Experts of a small language model.
Size: 11 layers, width 160, 8.64M parameters.
Below are experts of layer 4 (counted from 0) of a mixture-of-experts language model. Rows are named router (the router's row for the expert), down (a neuron's output weights, with its number) and show model dimensions 0-159. Each number is 500 + 25 x the weight over its row's rms, rounded and kept within 0 to 999. Numbers have three digits each.
After each expert's rows: a language model's description of what the expert responds to. This comes from a sample of Wikipedia text that the model never trained on.

# expert 3
router:446515498489490473499494526459496526490537485514509470500510504512494536505498487504490482571492534521543509524493515517463536483495500527481507466519514495504468494482479474503467514500542541490579501515503497529493481463506493519514530469448480465493519524504494497499507543495489491448545487507472488503485496529520475470516451491512529495488498550442504504490482549504522506539500455507511454518521546491498490526513502473502510536491441504482444528540503493519501538521504502
down9:516495510535500448548479498531503537511469510456458508516464491489472549531512459489543534490491456509509470521475482486506523548481470525496528545517483493467497462494456503516482455540485513507509493525482494522513510508487518526492562506501515499492482496506475447512534472538479454483491466525539510476495467540470514467551439495509462481480515532500523488499539508500520492481528515484507497525494508505504515496534523500507487543482474494519498531523528478498518476517531531
down10:472520469489488494489506506496491490484479466468493521500508528599508502499489521490514519527499501565532478499439487503495514517468512452501540512482496513489510481515477467443507475525490537466513503532524489515509473492493491506479484508534456515492510500487523488476485515540482459482506512494514511533522479541465474433504473494449534545529495512487520504507491520516509500507474451539498498509481543515465478518507515463481512529493442535481501552507487485515502535501536514
It responds to: Articles and prepositions. Determiners and prepositions opening noun phrases, mostly the, plus in, at, with, by, his, its, these.

# expert 22
router:500487521498507477507523507510484509471482483484483481485498509516508445489477505475512498551527530489523496486490525488526501494506505475540515509528526496534464469499458487521467516473489545509491494501511496494480484456540501515515458498538499491487506522447552503495490504442504505464510475488498509530544506493471474450512458502515519462468506483488517470510518502524461469544532512480470519514562470503483544492463430490535518546520532476515472477487523479549504453500498525
down1:510523504506493542454438452502536472522490538549476480482468487515508477505514496481486474494453549487523474512481519493503507510506527512537487519495487514520559490537487541496536466507504551503515480490499474489486528499496530510518517481516495482488489458479504510454497514563487511505506512448497482500502496510488513462548531484509495515497500520516492504580470500533543528462520439504544524475479487501502501516464501487503500501494497536467527502535456522501488505530487534
down2:527535447473537501519514534509491482522483534438496456489472527519503521492451491509510528510523497490453489494461481488501501486506490499468502555494523500506526461477537513503503525491456523515487488459484551506479483512510526508460468470524478462470496515485513517481433477516483501530442511555512509518492506508524507490490486493503448471528485512492509512528472501478509494485445530491494490501521571523518467477528459495469488491516503463503502481505491510526504484512533449
It responds to: Line-start hyphens. Hyphen bullets starting infobox and taxonomy lines before Country, Family, Genus; also ISBN hyphens, year dashes and some the.

# expert 2
router:531521506517500539491505487487508536487511443506516489451492476497525451478490542492497500546499500530490493480507531522489490499504510470490473499489490536515545503467526512499469510464482495496449475504435523512543488501450476504497510520448476502527552588492487452493491524504504539497534557496555516485471508527555456520482521521498511505518518494518471486503519549497502483487487506464470498461492509506486511475474514470472524532484498485500482490511477526514511494495497481
down1:469472473478470474450506513493517506481486467533496453529462488520526480498526492468566578515464502480488519500472555486484474517499463500468454480514512524545504502498509490495494479484515518490512477478483477514470463506505480516511533502506506523522481483469516512502515510512522505525497520491465530556492451518500471481511516474448511503518512470499517483465500532539511493507507540512470526519495505543519517517525518481474494520538515498558501526509480538558529512539469512
down2:444514467489492565514467495516472511510522502508502498504467505480514543528507515537485498563464490507491537521493474476505507486476507530509483490509522544483544495457473543495451494511526459488506470468507506532544525477484484510488475508514483493492500469475518486550471490492499472502466486450493509489507507495477479523478496521496538519487513469500516468558494548505539518484501506537494473485496534574455485504534509526501522508505542450495533504500520508511462503510494458
It responds to: Numbers in data fields. Number tokens and years in tables, coordinates, census lines and scores, e.g. 2010 Census, 69–50–1, September 24.

# expert 4
router:547501493509536505506502502470488513475534442513518490511510517488507448483490525509474499497514492488500474501499502462559471527514523486500471469486492509513509503492529527511496475499529480514486525498483481435485533502438471469465502504482548481493557532468496473512480534481474526514539482467541501491499514507523461511470564540493554519482501514492457466474490533521504494521506477494478492486518487489496485511451503519517496491527481466548482437484514512520503500487518442
down0:471479504491468515443485477534495480425531494478526493490552480507502498505510557531467478488522496531497505484499511546518489506486502541494458536475509488496482484517513541510523498493486507510494524484515528532458490497495466504530486562468489503501490504468499491512504479439497533516541458492549475508492509501490464451474487515513511501494569467453537483537451469473504511502492527504515476532519497520509523482491508519469528510494537487506522509552512518460519492492501502
down1:497477478551532529468479502474490486500474471500506543465509465494532461477539492478495442481525491498507498561494480509485467497497486503498508499477487458515475478503481484488513494501511507500518467522470503478514513501520541477542512504515554495497463528506569511455444474485489485494517527520482518499484502520540508485483511498514485495535504530503497528509437534462484496495506465468493528548452495501471508491535570503463505498514521493492551529513501489460507526544481516
It responds to: Digits in numbers. Digits and number pieces in tables, years, scores and coordinates, such as 1987, 2006–08, .429, H-2B, plus closing parentheses and dashes.

# expert 10
router:488522523497528483514542510493493476501525467478504503482558499518504527511541492464488439536513506488511505470493518536510508507497522512482510505501473465505483500514492454500502504518505524485458493489549480518490505470484464530572510507532475464430485504508510513514527506464491452501536512524502515527446544548489511445480505505538492499516464499438521520471500541487524546526496514520518498496506505497493481531506479501531520441512495500530507529505461496545500511514526478
down9:544499508557498498469514475479519493521508483502518496529484527466495523450531468466508513540484533520523497525564491474497546504476490538520514490525536504541540453499473536529551512506492497463502474512518502509511476522520477512537514519510499488534490491521494484558459510491530499512480487514440495462497534526505464494510498518541497529513504500507487480517533512484476516479522478542527493524482527572501509492508539492476512498494511519532497559507518470541481527493478520
down10:475509459476512478469487457499488511505510464513527494466523491477469515494488500531534478528536479473471458475527490503536502487483481495510535475525523470455482497487469479490513523481453512509474470478481482508473507540529496473475511476482501530534475472523483533467511472504515508485463535469501498466457488499534491496537478481457575504529520505468500509530503489506522480502493480472551544509499486511516554491489488502422493535506526449512511543508510491456476510514491502
It responds to: Prepositions. Prepositions after nouns, especially of, plus in, for, with, from, by, as in member of, Isle of, one of, served by.

# expert 8
router:518530489490511542470536531518535502503482551506472523472479495521441472517485538513482501511519463483534498490492478491489503479528502489503500510507503466488481503478537511495515509536478567518508480507530488548535455455524459476526459450519516566480512502497512505532544477495563516491520437499487467488483508518482513482490506504502482462489514488480429457493479494466485508483481507526519510464495511530504464501518475478491525470483485477491488487489529553508498503502501503
down1:501487485480482514479483473527485487479551496508519540503506542499537518485485488523448504453507448500501538478512474545516547519519475488503508514463529480475489551472524504516478491532526534523547566512566523497498541486532487522529469490469510476502480527465475504517499492462540507475488486528480504522492503526496513468486513509509502519509505512472487578521486544501488505476501445498496508520533501473505499459508491497470510468501484497471460479533467493546495479496487503
down2:514519540536490502519497472471510486445487554487545497503450478496491517499499488524448474542484508527512489494452508508499479516522522493471525509485500489491479601523507490504490484488523455497497495530508512473525526479484501546535468544482470584506483508502511490540511459467499484524536551526496490510469507482491548467493478474527505504532526509476485517509509521466511487514487513515510460524529492520522507491496482500524484522530523454488471480480513503504468517487485502
It responds to: Table pipes and names. Pipe separators opening or inside wiki table rows, plus common first names like John, James and Best, e.g. "| Source | Rating".

# expert 19
router:543520524488545500518494500515531523510472462483509479501515499519501519491531476534476523518520480515550545528494508526489446479489492534440505463471492516528507512485444480517500488504517512509515517552555549510509482489476466469481516521520515510491522455494474459503495517500458511486512481488488486535507487498520491526485450491490507537517496476526475481498477503470448493442499514452546506492463513507486485490535469555495504509532499493505466464493472489521498567493516495
down1:545464551505485479492526516508536514477480520447495502446527491429488506473490533488531491544497527517465472450574496510530492464504504490506501497479471511483529491469492495537469499516489438491485481477430507476494482478491485495475485537497526531487458511531506491488515483510495481504474480471464534457524499476482471516474518479512510521490500506489523483521517487507503492497480497520491497531551445511510500514498473503501542460512500451530498484532512507478482537475495510
down2:497524532504532552489513502510539502501535513507485501536479520461527525529480498448494500521473503502495499491539495503494476487471474498492500480530507463455483464455480499502522495490481479529477523477488459474457487525521474494493524498529551478544512479513521494504482440535492492425488517478519485501531520505426468496484497521497538502487441508493515470548506484499500510466546509493511466518520494488489498527503481536502563524534486489511503483488503509494489550548484497
It responds to: Opening parentheses. Opening parentheses after nouns in tables and infoboxes, as in Captain (T20), Parent(s), birth dates; also pipes, slashes, quotes and percent signs.

# expert 1
router:509487528505515503524538525503503462493473471470466502505544490503540540512489457502510525512501497483484479480482497473517428488516470505550517493517451497487467506511549456522487459517520527464506478542475514517458493502456536482495548525532536493523504502510504516504518520492511525498521461537552513485525470481497516529523523499502520466513521494497465502510512515464498522512491549531502460472491526452506506467541496528481563473535499495456484524495515467487525504515511518
down0:493484523511536480492496493463501486532528497526480513536514525503463495499516549487487460473510495510491497515533477564500460519494506521476520517478453470518543492518482462518492539467503492483467475541488481507488490517516449513494506495506530472554470490504538520517514505522509521504535519518541443518515521457490484468504526487511483520523461512509498560529521529517529472491496489455498495565524488462489513470490486500481457473528487482436490492466475479501468528518501502
down1:524493528475489521509494512506536483507456499463467494506485508543500463494517507483573474467503484497546507533470505511467504516491511504519471461470509510504502515502501470548501485548473473506480461485486497499471501530548464508509521495517487524482469508504583512486485571474479478468516514511467497488488504476481549496526481478541524499475543474526460491497487477496483476548477510479497496481465505506474512520496461519509495518482501537552470492552499496540526500510535502
It responds to: Commas and list separators. Commas after nouns, place names and digit groups, as in San Jose, California, 1,264 and agent, and owner; also month names like November.

# expert 6
router:494490502486464434483515473486505521466454524495484479501535531496506458504518443540517499446527541527494507545497502523504506484510510462501532473539527489493510500532504532470515483507494487508490503539495456495501485518546531487488505457522506493467477511499505512516476499485498506486454524516482525509471483519542538480480545506502479495517479435475510492486536539511486532464492476524502475555494506504556540482505523521509475571484542510473477506479518510488512532512504516
down0:530498483507492569505501539521491480466512485521487483487470468505497528524493465514447520550443524474486483487506511485505479516460504488518516490439528491517506524560456495528460516509481491471469466526472494524463452488464494488476524545537474465529509494489512499458465468499512506538499471515504480469507523524472488503478483473502531509503528516465500523507481516482522481517518522480547517528511496492436509467508499496493499497520506459537476460500493531478512509521513544
down1:523502478527512458508496523474506476438523487493541466497496475511497447533529512488500473530483520474496509500479502529521489485560535514528504581489476490494492460444459545528525477484495510495511517487493496485493510490456443530525508484448536483472489470468474530494520510491479518522474491496526524515533481522523507506499493483524478508462528522513477469498505551486535523502510486482556487514460498486513535508553507469480474480504521489511505454533528486513514502492493505
It responds to: C/D-initial word pieces. Word-internal pieces starting with c, C, D or St, often after prefixes, as in sub-c-ategory, F-ac-ulty, Per-cent-age.

# expert 26
router:513480510524486502492500506542532484522507506514475491510524532495509492516512418503503492531508544468466539504465445502533462487507471511498472501465520472437505449510509472487460499499488533545529525539486475514445523470468528480504518509520520501516513506491529467521494494517518557510475463498495520515492489456466520492519503442540495474525533488524524502541521467495467512501492523523490466477476504501511516497472501468515523503490543481542496498502524494517470510459487541
down0:527495527515512514490503458529512543507497501505481498481487472468496462552504508558461514518498525454479525485477460503480532488521531482465510494479495492486503505502492473456483463458512506473510471522481506481508498522460517491479540489537491461537520480492524478470516515479553532528536504504517539447508494499509495450576536491505494516485480529506484456499469479524476466503491560540516516516510482510475474481523510482505480508551490462522491534488502506474525501461481490
down1:496490453492504528516506492529515522506541498491506537461479488497489546490479541530479492486476481492527497492483570543461521480495515496509549466464515481510501473481480502488437503515518506477510454502502496540535496512488484507484487530488529544498461517478484500486487526467480490497513523507560517519548481484504512515484522506483476527495498522467512464455483534470427493491510492513486497508543483527494553445514486495547485510506469524506523495511502535500541460466505531
It responds to: Vowel pieces inside words. Vowel or short-syllable pieces in the middle or end of words and foreign names, e.g. inv-o-iced, Galleg-o, soc-io, Cas-a.

# expert 7
router:538448456483474471516476499464478531561477499471541492511506484513477533527531515448523454513523489475491482503488467498495472511534488490550492481495518493556489486500539523468490477514494455523490507469516518508503484501503504510458508513518494448517507508500503513492491557515461480503463519512513502550479483528465420490543511479487494477535494520485503479521543470490504511502543471517506483481484534572498524481520502450489495485513498496516507529521504478484508505501513488
down0:464526524508510500493460495475512517445507455552564458458529518507458499480488487515483452516512490491479508500504512534498436501502543525536515501487466490467499483508536495539482488481513509527511497531495493523475524503520510497544497477520510504488486499505481524513509488463531533487507467494569514510458476493507494505484519511517502541433519515470503495508508512509484518507478471505497553513547468445531560481457497516528504514489474523493474479490491482505462492491529526
down1:426475513517510487489467530484495498541503475512542533541494518560489495477471516461515511509511486522472500510448462503496478476481483482434511482487478500521519490471481472473531473505491466465509492493535505500486481494445452524557490472526497472509502473526497494488553497451489503503428550492524494507511493504512513527494500537504518492453551512512521504503482511516484470554504451531500484497549514502492473491495515473487494499527510498528501515534495473516505496498489500
It responds to: Articles and pronouns. Articles and subject pronouns such as a, an, He, it, and auxiliaries had, has, have; also capital word-starts like She(ffield), Binomial.

# expert 11
router:491475460511501517505520498544497484535493493472507504491507511492486486460494464469492505477487513497505473458490502467525512516495526523500546520530518514551517438492470497472501493494473481523483491544511498476513504481503524526507490529502486535494460521493542497515523526523560501539465516482490512458517515530483523490524508504499486505559514530504497468498453503463532547435570474510471528477483513465499519521474553495489492508468482498527497545496561468510518481501516527
down1:505494504506489489500519496490514497522500502499497512521480498464474474479514483476516530488556491526536448509505493509470496515498536522492504552484532503502513497490507517516501490478485513460496476466538487472513485471546522488481497438528538520556475485533536510484480487512503479442490545502524511519507547488489512536532500500519507509519489532511498494504498461530500529442443555511510507500527531449514492539461451527485509499464490467471542458474544538516512506521512523
down2:528511490501489511452516489532472496459549513514528500507495529490472494520486560551505491529468471541529534501503466505484481509502489519536456503490496471496554463498526525500454519477495486478544500495539472538508476522527520517460502537497496464509512500490519526521509511487490471476548498454519495495535502463493474524543529509490497475467511517461519476473516488505552507479485469498502468512514514454478499528528507511514510522456534531508534509545515542524504492459533523
It responds to: Was/were and word-start pieces. The verbs was, were, is, he after pronouns, and capital-letter or "er" pieces inside names, e.g. Us-er, E-er-ste, K-jær.

# expert 21
router:488497489508509462523483505493510468509484509513466537521495454488469485446491486449533538472518501508459445530505470498526494495530502475491534512528494493497482517515495544489559465522443517488525486492514510498492482540499536491531468507492504501527506521525522444493495530507510482465496530511540498521498460532533529492469466471494527501503503486481502480519533500478507520430541481486495475477513494466478516515454491509444466496546502477525475492476484502503503449473480465
down9:527517521477501518534521514540487501541539503520527543505473486482533517538498498505500435495495498493524461464550530469492480516487513468493524492506499506493493524495501493531509506485535507460491460510490523489455516518520490499464525503518530469522464500498489503514520479526502562500533455466525492508550567517480489485516505488446503490462489522512506471518474521486492437501455513494500508506509525550486500458518531468544462500499489500542503527483501498501495505427503486
down10:504450480479448530463496509492480486509506506500505478516485531513463498506511513500500502513545519488488495501497460471540461508485474534474446458491499465504497516493496423510517521486503499504511539438498470545499501500440497482517508462479478517522472489478478538542490517487528493494513508532450521468555566477499491498515451499504506478494504478522514468489478515500506470535519476516488479526492500445529533489494474489436511498467486480515510503494488468489531490518526481
It responds to: Capitalized name beginnings. Capital letters or first pieces of names, often foreign or sports names, such as Z-em-un, Mal-mö, Man-orama, Jo.